config.yaml
normalize_top_k: false
scale_expert_input: true
init_std_router: 0.00741
Below are experts of layer 8 (counted from 0) of a mixture-of-experts language model. Rows are named router (the router's row for the expert), gate (a neuron's input weights, with its number), up (a neuron's input weights, with its number) and show model dimensions 128-191. Each number is 128 + 32 x the weight over its row's rms, rounded and kept within 0 to 255.
After each expert's rows: "mostly gets" lists some tokens that are sent to it at least half of the time. This comes from a sample of Wikipedia text that the model never trained on.

# expert 3
router [124 139  66 191 153  90 122 108  83 138  16 103 205 181 111  70 104 124  88 131 119 101 104 154 143  99 152  73 156 139 111  93 155 106  80  77 136 155 121 145 130  86  89  94 159 150 111  59  81 126 123  89 149  91 196 135 118 141 188  91 156  66 112 169]
gate0 [155 159 154 151 146  94 165 156 121 164 171 121 130 140 109 103 140  99 174  96  94 121 109  82 147 133 165  79 102 103 148  91 126  95 143 116 158 129 127 179 139  74 161 140 100  82 130  76 153  60 161 102 150 155 121 168  98 124 171 196  86  97 126 155]
up0 [160 126  70 113 130  66  87 106 126 104 107 196  74 150 156 115 171 160 143 139 156 123 116 102  79 131  92 163 150 196  76 136 170 138  90 166 106 141 109 141 122 134 126 174 109  67 163 135 122 138 146 107 114 188 101 128 119  69 161 164 174 125 127  91]
gate1 [159 166 104 122  55 166 166  91 142 165 137 130 126 144 101 142 146 176 130  94 177 136 155 117  85 116 157 136 116 121  55 166 105 131 118 119  91 121 109 165 109 105 124 130 104 117 136 161 125 124 151 112 149 130 120  83 128 144 119 176 124 172 141 146]
up1 [ 94 126  93 114  99 164  97 156 143 140 143 173  55 165 168 121 113  95 144 176  99 142 170  79 155 148 126 110 163 143 102  99 135 150 189 188 138  85  72 156 108  42 140 111 111 139 131 173 155  74 203  98 148 129 128 158 172  31 121 100 111 149  91 187]
gate2 [ 73 154 111 123 136 118 106 164 137  67  96 139 120 133 196 147 130 121 165 117 135 150 128 128 102  96 154 104  85 151  74  89 109 115 175 197  39 175  84 104 107 142  78 198 150 124 131 128 147  62 144  89 117 156  79 121 141  74 149 122 175  85  51 138]
up2 [100 141 111 147 110 117 133 121 115 107 153  98 216 146 113  86 155 140 124  75  95 122 141 174 121 135 134 156 107 109 125 129 140 158 133  82 121 120 151 107  92  83  79 119 129 112  99 143 142 123 168  98 106  98 103  92 127 122  71 170  84 131 126 130]
gate3 [109 177 195 184 147 119 134 123 144 110 117  88 125  98 140 115 125 148  60  93 173 167 189 158 166 134 112 135  72 119 157 137 126 141 126  88 131 131 123 123  89 124 126 185 139 113 171  64  96 146 163 127 105 132 118 115  94 140 172 177 109  92  81 191]
up3 [147 146  89  77 125 150 163  84 132 114 135 128  66 143  67 173 121 107 105 104 179 118 175 134 102  93 146  86 131 139 134 118 137 134 130 150  99 107 172 159  96 123 156 213 165 145 189 140 116 102 123 121 151 172 121 172 156  93 139 121 168 120 119 182]
mostly gets: " many", " not", " more", " most", " found", " so"

# expert 4
router [153 104 116 164 140 123 123 179  95 123  49 163 135 144 109 118 159  75 130  96 114 118  81 120 162  63 128 105 141  86  84 182 119 128 132 128 172 144 157 146 175  59 124 127  81 114 108 193  73  94 125  80 128 131 188 130  85 106 121  85 140 142 160  87]
gate0 [ 99 141  91 153  93 130 139 126 138 121 110 217 100 147 187 170 117 148 113 136 139 164 158  78  98 153  79  86 135  81 120 152 104 129 164 128 161  95 164 140 105 168 157 167 157 133 169 168  80 157 128  88 108 116 134 133 118 165  92 127 157 183 107 120]
up0 [103 115  82 138 132 115 149 127 161 101 169 159  54 179 163 154 166 154 178 166  92 171  99 120 147  78 171 142 175  72  87 120 134 139 165 153 164 179 118  90 120 148  92 124 127 122 125 123 147 219 161 152 204 137 190 131 138 156 104 108 165  95 140  72]
gate1 [153 132 174 171 105 126 126 124  85 122 138 105  76 164  92 120  96 153 128  76 127 158 111 119 125 148 126 104 129 112 152 197 126 160 152 142 106 146 144 151 138  62 111 125 142  78 128 144 153  69 153  80 157  91 131  98 155 130 155  79 154 133 144 175]
up1 [ 66  93  96 114 112 178  87 163 125 127 133 186 155  70 201 148 144 121 206 172 109  98 121  92 130 135 177 106 138 143 172 102 159  77 161 132 172  31 162  77 141 104 101 126 144 154 111 118  91 226 130 132  54 107 135  81 131 127 121 126 144 125 149  65]
gate2 [ 89 111 131 131 110  63 154 128 127 120 153 145 186  80 153  54 131  94 155 133 154 182 200 141 181 150 144 154 125  96 136 158 117 131  83 191 166 142 154 162 110 164 158 111 131 166  94 154 145 173 168 150 206 131 122 138 129 180 151 125 173 140 130 121]
up2 [108 119 172 184 144 133 135 130 107 106 211 177 156 130 142  73 130 138 139 120 178 120 111 178 116 151 186 130 187 130  83  94 148 133 118 172 126 148 158 127 147 146 143 131  51 104 128 133 131 137 151 168 141 137 114 151 112  93 153 120 133  67 156 104]
gate3 [180 100 159  95 147 140 141 140 149 101 149 147 156 140  93 166 146 134 168 142 150 154 163 159 174  96 109  94 111 185 101 144 128  76 155 132 135 104 122 145 133  99 149 146 120  81 133 161 102 124  77 111 158 172 100  92 113 125 118 126 139 155 167  84]
up3 [159 153 159 120 180 157 117 134 149 164  80 102 127  20  86 120 102 116 150  66 109 131  86 106 117 125 134 157 126  46 168 152 148 109 165 120  66  86  81 122 134  87 149 166 121 143  96  93 132 122 117  87 168 173 155 121  94  75 115  81 125 108  89 115]
mostly gets: "018", "017", "008", "010", "007", "013"

# expert 5
router [135  90  97 107 133 114  91 144  83 116 148 149 107 102 135 128 118 124 123  95  77 141 132 130 123  95 145 159 106 181  86 152 118 153 127 117  96 146 164 128 145 115 149  77 127 147 116 123 248 150 105 135 145 101 155 160  99 116 128 170  90 135 128 114]
gate0 [127  98 156 121 102 188 190 139 108  97 177 150 141 121 129 132 146 146 150 114  79 192 133 153 115 134 105 149 133 141 165 127 100  81 161 141 161 158 124 148 157 123 198 139  86 130 141  85 136 146 131  88  55 144 120 119 140 146 121 167 187 160  53  87]
up0 [111 116 152 111 112 141 131  74 130  94 156 135 158 174 132 106 149 216 151 150 109 122 184 131 163 152  84 122 124 158 135 156 109 121 179  96  96 150 155  64 128 184  98 121  84 128  81 137 100 131  89  84  56 132  93 149 156 137 125 104 128 152 133 155]
gate1 [100  93 135 108 108 131 141 168 123 154 108  52 124 189 123  97 154 114 203 121 150 108 173 131 169 173 151 165 116 146 106 143  94 167 121 124 123  47 151 162  74  56 131 158 103  96 134 149 154 160 147  95 212 142 153 138 144 106  97 118 141 101  94 160]
up1 [150 107 122 129 158 117 126 105 127 119  91 190  61 108 139 133 110 158 132 112 186 131  81 125 128 147 119 113 148  94 109 118 171  70 143  93 137 192 113  70 115 180 173 150 133 127  98 112 116 121  75 137  45 121  95  83 111 156 163 105 169 151 105 163]
gate2 [ 75  97 125 117  99 164 123 153  67 229 111 142  78 136 112 146 106 175 140 127 181 111 121 175  95 129 144 170 131  88 114 128 117 176 171 142 102 111 143 157 116  92 181 104 125  97  90 123 142 103 112 167 130  58 145 105  95  95 106 159 165  99 134 159]
up2 [123 114 111 157 116 149 143 146  61 126  94  91 101 132 144 117 109 166  91 118 135  85  84 155 149 101 100 109 148 123 142 130 121 126 193  74 147  88 155 112 161 120 123 128 135 132 205 176 156  98 113 147 155 112 146 100 146  82 195 178 165 103 111 137]
gate3 [138 151 117 163 129 138  78 148  88 116  43 103  97 130  91 128 165 102 163 133 135 213 127 129 138 111 175  67  60 150 102  84 137 176 131 146 137 127  38 140 160 108  88 101 188 136 161  91  55 163 138  83 143 141  90 154 146  92 155 117 145 138  80 135]
up3 [161 174 164  68  97 155  90 161 108 132  99 151 161 136 117 177 167  99 130 119 101 158 113 113 124 163 179 123  64 182 125 122 131 144 144 167 152 104  68 158 112 127 149 104 140 158 140  95 107 131 160  38 143 108 105 128 134 170 153 122  81 109 109 161]
mostly gets: " al", " Al", "\n\n", " sub", " inter", " con"

# expert 8
router [117 169 103 147 152  71  88 152 168  85  75 107 146 145 133  82  86 173 111 111 144 109 103 118 118 163 107 116 152  78  91 121 155 153 120  58 103 110 158 110 177 128 103  48 144 166 112 104 126 102  85 136 140  77 196 188 153 128 127 166  79  96 127 169]
gate0 [154 123 104 146 148  86 146 167 149 156  87 155 138 151 142 184  49  80 116 160  90  96 132  92 108 214 152 127 139 122 148 139 127 120  96 113  90 110  88 165 156 123 159  81  49  78 130 117 103  94 100  89  93 126  98 126 127  95 159 136 104  99 191  84]
up0 [ 83 107 116 123 103 177 132 174 181 166 178 119 170  96 125 124 111 142 122 157 152 145 164 131 145 127 171 119 196 153 172 165 136 122 177 185  78 151 128 128 105 109 229 112  79 145  94 135  83 137 111  90  90 149 129 162 110 139  93 115  97 105 163 113]
gate1 [118 128 131 161  81 138 131 108 139 145  89  93 117 135 185  76 133  95 114 113 183 135 141 157 123 158 122 158  97  87 126 144 158 143 103 107 118 165 113 170 100 171 171 154 161 142 121 104 102 127 119 116 127 124 157 162 128 105 159 152  72 140 128 102]
up1 [106 136  42  63 118 151 140 125 113 126 104 105 152 132 111 117 100 122 143 109 177  81 117 167  94  89 144 129 128  87 141 146 133 134 136  77 114 102 141 100 129 115 156  80  95 189 140  69  65 102 190 145 165 206 150 136  98 122 107 151 100 150 102 143]
gate2 [142 153 111  65 112 128 155 170 117 119 137  98 123 145 145 100 146 184 140 209 160 135 126 124 115 156 145 101 112 123 111 106 149  75 153 139  67 137 192 118 141  57  75 146  99 129 178 155 180 148 116 147 146 110 156 180 134 153  98 188 146 136 127 132]
up2 [ 91 157 112  79 109 136  82 147 113 134 172 181  75 173 102 123 139 174 108 154 166  95 125  95 141 128 164 139 102 146  98 109 102 108 143 106  94 184 184 136 110 135 169 161 107 112 127 142 128 158  83 138  83 142 148 155 121  54 126  67 164  69 172 155]
gate3 [ 96 149  77 126 133  98 138 132 148 159  98 126 149 115 101 114 118 110  95 104 150  73 165 131 123 154 115 105 141 143 220 158 130  81 163 168 118 151 139  71  62  84  87 140 105 145 159 141 146 129 162  90 170 140 118 150 107 106 151 184 187  40 137 114]
up3 [162 120 115 129 109 139 149 150 181 108 148 150 130 185 113 133 129 143 113 174  80 105 106 153 126 150 111 136 138 132 166 148 181 139 110 152 178  80 143 107 154 177 112  93 100 105  92 143 184 139 176 100 127 173 158 112 107  88 113 107 112 121 130  77]
mostly gets: "\\", " \\", " brother", "mathbf{", "$", " $\\"

# expert 2
router [123 147  92 126 106 128 138 107 133 107 145 137 128 176 136 190 123 181 128 150 151 108  87 129 160 128 101 127 150 162 110 151  98 132 163  69 115 169  41  97 158 112  71 106 139 144  81 153 143 167 160 158 141 158 148 129 208 143 118 136 103 144 161 184]
gate0 [157 114 124 158  50 131 164 125 140 176 115  80 154 162 158 137 111 108 104 145 176 121 114  56  47 152 118 138 166 162 153 164 100  58 138 174 178  71 201 103  70 154 142 192 126  98  88 109 150 139 127 140 149 154 136 125 115 148  96 182 143 133  71  85]
up0 [170 112 170 117 143 133 117 120 140 191  77 152 140 133 172 162  88 164 170 101 155  83 131 155 106 167 210 136 144 127  94 153 155  80  88 109 183 153 148 181 142  87 105 167 129 111  65  32 109 103 117 160 138 178 184 116 132 116 126 110  91 107  61 141]
gate1 [165  43 143 145 112 129 156 127  98 178 122 168 136 141 211 126 124 153 144 134 105  95 125  78 103 172 121  73  90 151  95 124  80  85 150  92 139 108 145 127 127 127 186 169 106 101 117 141 151 190 118 197 158 128 188  93  99  72  67 121 115 100  79 114]
up1 [140 111 208 113 123 146 126 166  82 153 107 141 148 187 119 155 127 221 153 112 117 117 163 110 184 160 112  96  95 120 106 141 138 176 150  86 132 147 141  95 138 140 138 155 138 117 158  84 131 113 181 149 133 107 144 123 125 118  68  95 133 139 139 124]
gate2 [137 125 108 111 102 140 166  40 141 165  83 157 127 139 144 215 139 108 180 161 114 127  82 178 141 120 134 108 194 158 168 116 197 162 108 153  95 106 116 116  66  79 144 171 138 199 179  77  79 133 137 124 149 177 110 102 123 133 112  95 149 111  79 133]
up2 [106  80 133 107 150 125 151  91 131 130 175 132 119 130 108 132 148 108 114 121  88 119 140 160 137 103 156  51 122  89 138 115 175 139 141 124 160 142 131  88 124 151 139 139 199 214 147  94 156 197 146 113  94 209 147 128  74  99  78 124 123 142 147 165]
gate3 [151  93 122  76  95 133 161 140 124 116 152 220 139 149 127 135 117 143 166  85  73 150 106  87 137 136 166 103 182 124 171  99  59 133 144 126  92 110 110 110 104 106 140 124 136 108 145 140  67 126 120 170 155 144  76 145 169 142 102 119 135 235 144 106]
up3 [151 156 154  62 123 128 172 167 144 129 140  87 119 165 104 107 119 164 158  98 112 123 165 111 134 171 129 121 166 160 150 114  81 101 119 127 149 128 103 114 108  86 155 150 162 158 214 164  45 119 134 156 159 114 109 148 122 103  81 112  93 186  78 111]
mostly gets: " / (", " club", " FC", " | Apps | Goals", "; A; H", " loan"

# expert 6
router [163 101 165 144 142 128 147 180 167 152 146 112  83 145 105 149 139  77 122 140 122 181 112  75 122  98 135 105 148 180 124 137 138 179 141 141  60 118  99 168 119 137 177 108 106 111 129 101 150 120 151 128 126  96 142  98 206  85 140 129 180 144 172 122]
gate0 [ 69  93 171 146 108 114 185 115 162 168 146 106 116  55 106 160 158 144 136 152  65 118 149 102 106 121 139 106 106 159 156 102 142 120 152 113 112 106 130 101 168 150  98 134 121  86 142 175 110 120 131 124 161  85 165  96 160 178  92 126 117 144  87 134]
up0 [164  97 200 173 117 157 100  57 152 129 143 153 147  72 182 134 108 141  98 103  91 134 129 109 171 128 214 159 114 195  94 147 169 146  75  73 123 111 130  98 118 121 119 162 118  91 144 188  70 111 131 197 109  60 128  88 148 133 124 139  86 146  75 120]
gate1 [135 155 158 122  80 191 171 134 106 144 187 168  66 165 103 114 183 130 172 122 114 190 106 125 122  84 170 170 105 173 126  97 152 111 169 130 184 111 134 103  91 115 135 141 131 122  55 159 130 129 130 130  77 127 122  80 107 185 157 115 177  81 124 106]
up1 [112 101 151 184 142 119 170 145 125 117 159 126 172 141 158  98  98 143 158  72 112 118 150 139  97 126 144 108 152 142  96  97 146  87 102 140 128 163  55 126 124 129 113 120 186  99 171 153 110 114  95 190 153 111 119 122  66 159 130  84  99 137 106 111]
gate2 [148 105 107  47 121 125  84 149 153 106 168 180 137 123 102 137 138 163  87 131 146 123 165 100 120  87 155 167  94 120 149 147  98 116 135 139 134 114 113 116 199 173 162 106 101  73 122 106  90 156 177  70 137 145 101 102 171 154 102 183  97 121 193 133]
up2 [161 109 117 110 160  93 151 140 131 126 202 108 197 125 106 139 184  81 109 131  87 114 135 180 113 160 105 125  96 116  91 128 160 111 129 158 108 146 112 136 147 153 138 129 144  96 157 124  96 115 135  93 142 160 113  87  71 112 138 134  97 128 173 134]
gate3 [170 141 112 101  86 142 146 139  85 182 132  88 105 164 112 107 160 144 142 129 180 179 152 159 103 119 189 141 133 100 178 128 132 136 135 104 137 122  54 106  62 106  86 147 147  86 116  82 102 154 107 117  70 129  91 123 140 110 141 157 185 156 100 119]
up3 [ 93 109 116 133 121  78 122 152  97 109 204  87 156  85 198 157  93 133  86 109 149 139 119 104  44 132 115 108 178 128 129 156 139 103 146 164 137 143 110 105 110 155 156 127 148  69  68 152  89  85 126 105  91  81 140  62 194 196 112 151 154 139 136  84]
mostly gets: " en", " host", " tax", " cover", " author", " tour"

# expert 9
router [168 100 125 128 125 127  74 138 119 138 141 121 201 185  64 212 136 137 134 138  94 134 123 184 113 107 157  72 122 121 128 131 119 105 124 167 106 106 164 166 121 161 117 133 146 160 174 201 117 113 114 125 141 107 141 110 130 135 138 147 164  98 174 136]
gate0 [131 165 151  87 162 143 125 185  80 212 147  92 129 132 148 149 189 121 154 183 139 130 104 135 125 187 140 122 143 112 129  79 110 133 156 141 117 149 161 183 187 120 129 159 180  98 104 134  98  79 196 180 114 124  95 109 156 173 156  71 160 118 134 140]
up0 [ 97 132 174 116 100 149 156 165 133  86  71 163 137  48 161 101 113 137 146 159 117 102 115 111 123 145 133 145  99 139 136 115 170 123 110  94 169 128 114 119  87  49 177 173  98 141 188  88 142 123 127  98  61 180 105  66  84 140  96 151 172  98 203 160]
gate1 [157 155 149 111  59 165  74  89 175  93 188 106 114  97 131 149 131 160  72 129 131 225  98 115  87 164 123 127 144  71 159  97 182 166 134 104  95 133 170 185 140 153  97 138 134  61 134 159 142 146 112 121  97 135 146 154 143 127  91 169  89 158  92  80]
up1 [127 116 137 136  84 150 113 140 145 123 121 134 135 158 145 195  83 124 119 154 138 185 136 119  56 132 120 150 150 149  94 129 171 164 141  92 152  89 135 169 143 172  87 112  77  88 155  59 104 125 124 148 136 188 172 174 147  74 127 119  58 141 140  77]
gate2 [ 63 122 152 107  99 139  94 112 138 164 158 100 155 127 129 104 139 187 150  97 158 124 137 142 147 131 100 129 148 115 153 168 145  97 161 109 118  72 113 151 129 184 130 105 114 148 114 137 108 154 117 150  99 157 117 120 152 171 171 118 154 117 105 127]
up2 [130 163  70 139 112 103 181 127 160 142 148  91 131 108 139  90 126 153 136  85 161  64 169  98  89 178 134 152 163 131 136 122 113 137  80  92 126 183 171 145 164 135 157  94 121  98 144 114 161 142 175 161 164 132  98 153 186 124 112 114 142 166 102 121]
gate3 [149 155 133 109 140 139 112 169 145 126 113 122 125 174 135 144 152 105 159  84 163  71 131 121 106 193 141 121 112 149 138  44  84 118 138 129 158 138 148 152 103 133 130  74  85 105  92 121 121 147 144 120 138 138 149  92 100 149  75 152 171 101 116 141]
up3 [142 124 164 134  43 100 129 144  53 151 160  77 114 106 114 136 131 111 134 104  68 124 128 131 129 152 122  74 110 116  90  97 124 110 106 179 175 133 140 119 116 133 139  81 156 145 110 142 146 113 118 119  96 151  95 110 116  97 156 124 128 161 163  98]
mostly gets: " of F", " T", " G", " K", " of S", " of T"

# expert 7
router [ 93 164 123  96 142 148 120 105  99  69 151 177 147 101 120  83 110 149 118  86 154 107 111 154 125 137 111 169 111  44 109 114 158 133  94 115 185 141 159 124 138 123  92 117 112 115 165 119 154 173 169 154  89 148 147 177 137 134 137 119 103 133 151  48]
gate0 [106 143 129  64  62 137 136  47 113 125 129 216  91 121 147 121 105  92 128 122 124 121 160 136 140 134 105 121 130 185 133  40  79 106 136 105 148 127 137  91  90 116 163 128 120  94 144  90 184 151 144 103 153  95 112 121 191 131 114 104 149 105 145 111]
up0 [110  96 102  81 125 128 103 177 163 164 140  95 129 159 137 170 131 156 126  63 156 156 144  86 143 186  78  75  78 181 125  77  96 185 132 104 124 142 136  83  73 129 170 146 105 158 127 112 162 140 134 131 146 121 146 151 126 121 109 109 133 111 129 106]
gate1 [119 126 131 117  94 182 118 109 127 150 118 152 140  95 160 105 128 127 101 162 129 118 120 128  79 157 103 151 141 108 135  87  94 100 133 142 163 122 127 177  98 136 127 122  88 126 140 144  95 183 119 126 132 117  84 153 107 156 121  67 100  72 137 115]
up1 [ 90  85 114 144  81 156 128 169 136  80 171 151  90 145 141  94 179 160 102  97 156 131  62 105 116 112  67 155 137 154 182 147 167 142 126 149 139  95 119 133 132 190 127 158 117 133 108 123 125 173  83  96  94 161 157 148 120 125 120 116  88 117 133  64]
gate2 [107 149 182 128 134 120  83 177 119 141 147 132 108 115 132  81  83 117 178  81 188 105 132 172 100 174 118 135  74 117 168  71 156 106 185 143 175 133 147 125  85 104  66  82 144 118  98 100 106 182 162 124 150 145 113  89 134 136 149 113 198 160 154 138]
up2 [111 125 205 148  82 137 162  86  95 172  72 147  75 126 112 124 113 131 149 112 110 133 149 105 139  97 103 134 162 148 118 135 148 101  61 155 112  73 149 110 116 139 143 131 160  96 157 127 132  95  99 146 138 125 115 151  97 108 113 147 150  98 146 179]
gate3 [152 168 153  98 117 169 123 118 138 154 104 155 149 130 118 114 131  76 154 217  89  82 123 158  82 179 128 121 178  99 130 103  72  94 148 131 182 168 102 162 126 126 126 156 115 136 122 102 112 140 150 120 153 110 106 141 152 142 109 175 152 109 187  93]
up3 [153  86 224 198  91 149 129 163 130  62 107  78 160 141 128 127 107 169 161 130 192 133 131 170 155 122 134 144 144 165 133 127 144 176 144 110  56 143 132 136 108 150 168 120 127 127 148 133 159 112  90 135 141  83 196 103  72 111 171 117  94 130 139 117]
mostly gets: " election", "- Coordinates: ", "| Party", "andidate | Votes |", " ·", "|  | Democratic"

# expert 0
router [148 126 159 152 164 111 111  54 137 152 146  78 160  90 114  89 127 126  84 160 171 132 185 138 159 136 103 143 145 138 139 165 169 129 127 126 144  73 112  95 123 143  90 102 176 177  88 152  92  91 123 174 116 115  99 108  89  78 158 141 145 117 113 148]
gate0 [160 158 128 113 138 103 149  71 161 157 117 111  95 126 128  41 198 121 158 116 125 138 193 128 131 137 151  99 151 191 161 135 113 123  89  93  96 127  62  70 122 199 143 138  57 140 136 133 133 140 113  73  77 107 115 157 127 114 113 137 102 134  95 112]
up0 [155 197 188 131 144 188 154  85 103 106 140 120 142 129 134 117 112 130 138  98 131 185 127  61  98 145  97 144  70 123 154 106  94  77 144  50 171 187 136 123 136 137 102  89 147 191 102 103 105 134 140 121 116 109 174  61 102 131 135 160 145 116 183 146]
gate1 [ 93 133 153 132 141  81 138 105  90 140 120 145 127 118 127  73 144 105 126 198 179 107  96 151 127 178 122 137 136  98 156 103 113  84 126 111 102 175  86 109 108 114  69 152 139 124 175 189  78 145 132 113  70 163  66 141 166 143 105  95 114  98  51  97]
up1 [106 138 147 129 107 117 121 197 136 104 162 113 145 131 132  87 186 156 196 130 110 204 201 113 169 119 115 178 131 101 155 131 129 148 117 152 163  90 113 138 136 144 138 137 162 152 100 103 118 169 130 188 159 119 139 166 113 112 117 136  67  99 128 150]
gate2 [119 134 147 119  72 102 137 156 145 184 143  87 143  56 156 129 127 127 113 129 182 115 135 126 166 142  93 135  88 133 119  83 158 181 122  73 135 143 108 150 149 148 174 142 132 115 164 154 123 100 102 153 110 111 148 129 188 156 128 126 115 137  76 110]
up2 [108 119 159  90 132 122 140 140  99 124 123  84 119 121 130  94 120 159 124 163 123 101 165 105 145 189 164  77 133 155 129  96 118 170 157 164  84 102 146 134 152 118 123 120  86  81 188 116  94 123 128 140 149 126 115 137 174 118 148 146  87 149 111  88]
gate3 [ 92 202 101 142 154 124 177  37  95 132 129 101 133 124  88 114 113  94  87 137 110 185 115  62 170  85 121 138  75 164 146 143 177  88  54 127 145  95 135  58 107 133  74 118 172 140  43 179 160 130  96 133 138 163 170 157  53 129 106 104 155 158 129 102]
up3 [ 98 159 104 117 156 120 127 145  36 134 105 125 210 154  80 138 136 153  68  79 120  96 102 155 107 139 134 136  86  89 111 138 134  72  97 118 200 138 113  93  41  88 156 106 124 163 100 140 143 117  63  56 112 136 126  80 102 126 150 100 117 104 129 106]
mostly gets: " w", " war", "l", "h", " mon", " Ph"

# expert 10
router [117 128 125 159 154 116 133 104  88 117 147  91  77 157 164 136 134 149 160  84 129 124 137 105 136 170  91 143 174 175  93 132 109 197 128 148  81 162 107 133 135  99 138 124 143 168 203 144 137  88  91 164  86  96 113  78 136 133 150 111 138 112 126 166]
gate0 [119 186 105  86 155 141 167 132  61  86 153 156 133  96 156  64  80 133 127 146 122 101 223  64  86  97 128 189 107 119 150  73 124 137 123 125 119 127 170 171 109 170 166 125 129 177 178 156 132 108 126 102  40 132 142 143  73 101 197 155 162 131 162 135]
up0 [128 146 102 173 139  75 100 137 117 169  98 165 128  75 166 105 119 122 147 142 154 111 140 107 120 119  90 154 129 122 162  95 130 186 127 102 149 153 171 132 149 159 129  99  80 120  93 151 184  89  71 110  59  88 130 151 160 119 156 143  94 197 121 196]
gate1 [103 165 135 114 104 163 126 155 104 147 132 162  96 128 173  82 126 184 156 139 135 163 172 123 115 154 158 133 139  93 140 173  87 154 141 110 190 106 163 122 146 113  96 137 127  93 183 151 183 144  32 132  97  96 123  92 126  98 122 149  69 100 115  68]
up1 [127 101 131 135 135 137 142  99 192 163 141  84 146 150 156 107 141 131 120 198 183 134 118 150  96 135 154 130  95 136 122 157 131 116 167 150 132 116 116 198 152 159  95 140 136  81  91 203 131 130 121 105 109 117 143 127 231 114  93  94  97 127 136 133]
gate2 [123 136  73 111 110  68 145 125 131 143 171  73 153 120 185 142 110 157 111 127 151 143  51 116  81 176  95  63 121 157 145 108 126 134 153 104 178 149  75 135 114 127  87 137 169 120 133 140 152  61 163 140 105 124  70 193 143 156 130 137 116 154 115  80]
up2 [115 166 154 154  65 101 124 124 115 119 105 120 152 124 108 135 126  88 153 135 145 124  61 139 119 123 143 161 124 155 114  52 124  92 160 173 116 138 116 177 129 118  92 132 129 133 174 122 119 167 123 141  90 104 143 139 114 170 122 124 135  98 129 118]
gate3 [130 133 151  95 112 141 134 113 111 136 119 131 122 150 131 148 161 172 163 155  60 168  47 152 125  52 164 108 136 142 110  67 103 115 110 121 163 145 130 125 112 109  91 154 115  96 151 117  83 118 132 109  65 210  99 114 119 186 130 130 187 136 148 116]
up3 [103  58 143 168 105  95 175 124 188 103 126 137 150 177 109 166  95 140  99 178 162 156  99  89 135 113  70 161 139 148  95 165  97 124  44 109 166 112 135 106  89 123 105 145 162 130 113  84 133 164 126  89 109 164  83 137 186 104 140 122 123  68 129 168]
mostly gets: "-", "–", "/", " air", "-s", " military"

# expert 11
router [117 151 114 167 133 126 134 178 148 158 102  89 160 148 152 129 151 140 119  57  79  80 128 192 144 136 111  96 179 133 158 145 204 137  89  77  90 109 151 135 121 153 133  88 169 151 157 160 160 120 113 116 148 110 162  88 109 147 160  77 132  43 127 129]
gate0 [102 106 122 128 129  86 182 105 108 159 135 201 132 161  73 103 166 121 152 114 138 171 138 117 123 165 157 136 125 117  90 142 154 154  80 114 121  75 110 154  74  87  80  83 119  90 167 151  96 120 133 153 160  82 108 123  97 150 130  96 122 140  88 143]
up0 [139 128 101  72 130 115 109 198 128 141  68 158 203  80  98  92 155 125 146 101 138  71 224 143 105 112  77 121 133 152 147  80  95 131  82  93 122 121 127 142 132 158  94  71 137  71 121 118 160 138 140 108 113 125 107 115 160 150 114 125 187 173 144 149]
gate1 [191 165 162  97  71 159 135  74 125 120 123 144 191 110 178 125 190  80  69 133 138 137 174 112 107 148  69 111 179 171 166 145 172 116 161 125 104  91 130 147  92  87 183 180 109 124 160 147 145 119 102 152  90 119 131 177 145 150 139 131 129  52 106 199]
up1 [ 98 112 162 102 100  84 159 135 132  64 149  55 117  97 204 146 160 170 157 127 205 101  99 128 141 133 108  85  82 151 161 114  96 158 153 152  67 154 152 169 159 137 137 134 143 136 139 116 123 106 135  95 177 103 103 146 133 135  75 124 196 101 130  97]
gate2 [147 134 108  88 119 172 130 180 177 196 123 113 148 142 169 117  80 161 117 125 176 177 101 142 144 145 159 133  88 203 114 103  97 115 132 118 196 117  95 103 163 126 107 195  90 148  97 140 135 127 108 112 175 117 120 177 129 146 154 116 121 113 161  98]
up2 [152 110 142 170  71 159 142 112  87 175 150 165 155 134 132  86 107 125 202 109  99  88  93  43  93 131  82 150  84  60 107 119 133 186 131 139  86 180 129 102 125 116 130 130 100 147  85 105 151  85 154  71 134  64 123 129 121  68 130  55  79 128  80 148]
gate3 [ 72 124 202 145  64 134 141 118 136 152  86 126 121 109 188 123 146  81 144 141 145 132 148 157  95 120 137 112  81  71 112 195 127  74 143 136 124 179 116 198  69 167 120 135  49 125  86 153 121 114 117 155 212  82 105 188 112 115 141 101 138 114  94 124]
up3 [ 85 153 182 121 132 135 144 124 139  98 155 110 142 144 166 150 134 215  62 155 162  80 125 127 133 219 145 138 124 166 139 137 168 122 143 192  84 160 220 152 162 167 108  90 108 112 147 113 108  97 135 107 142 103 149 139 133 104 185 137 117 170  78 146]
mostly gets: "p", " sp", " World", " Sp", "in", " p"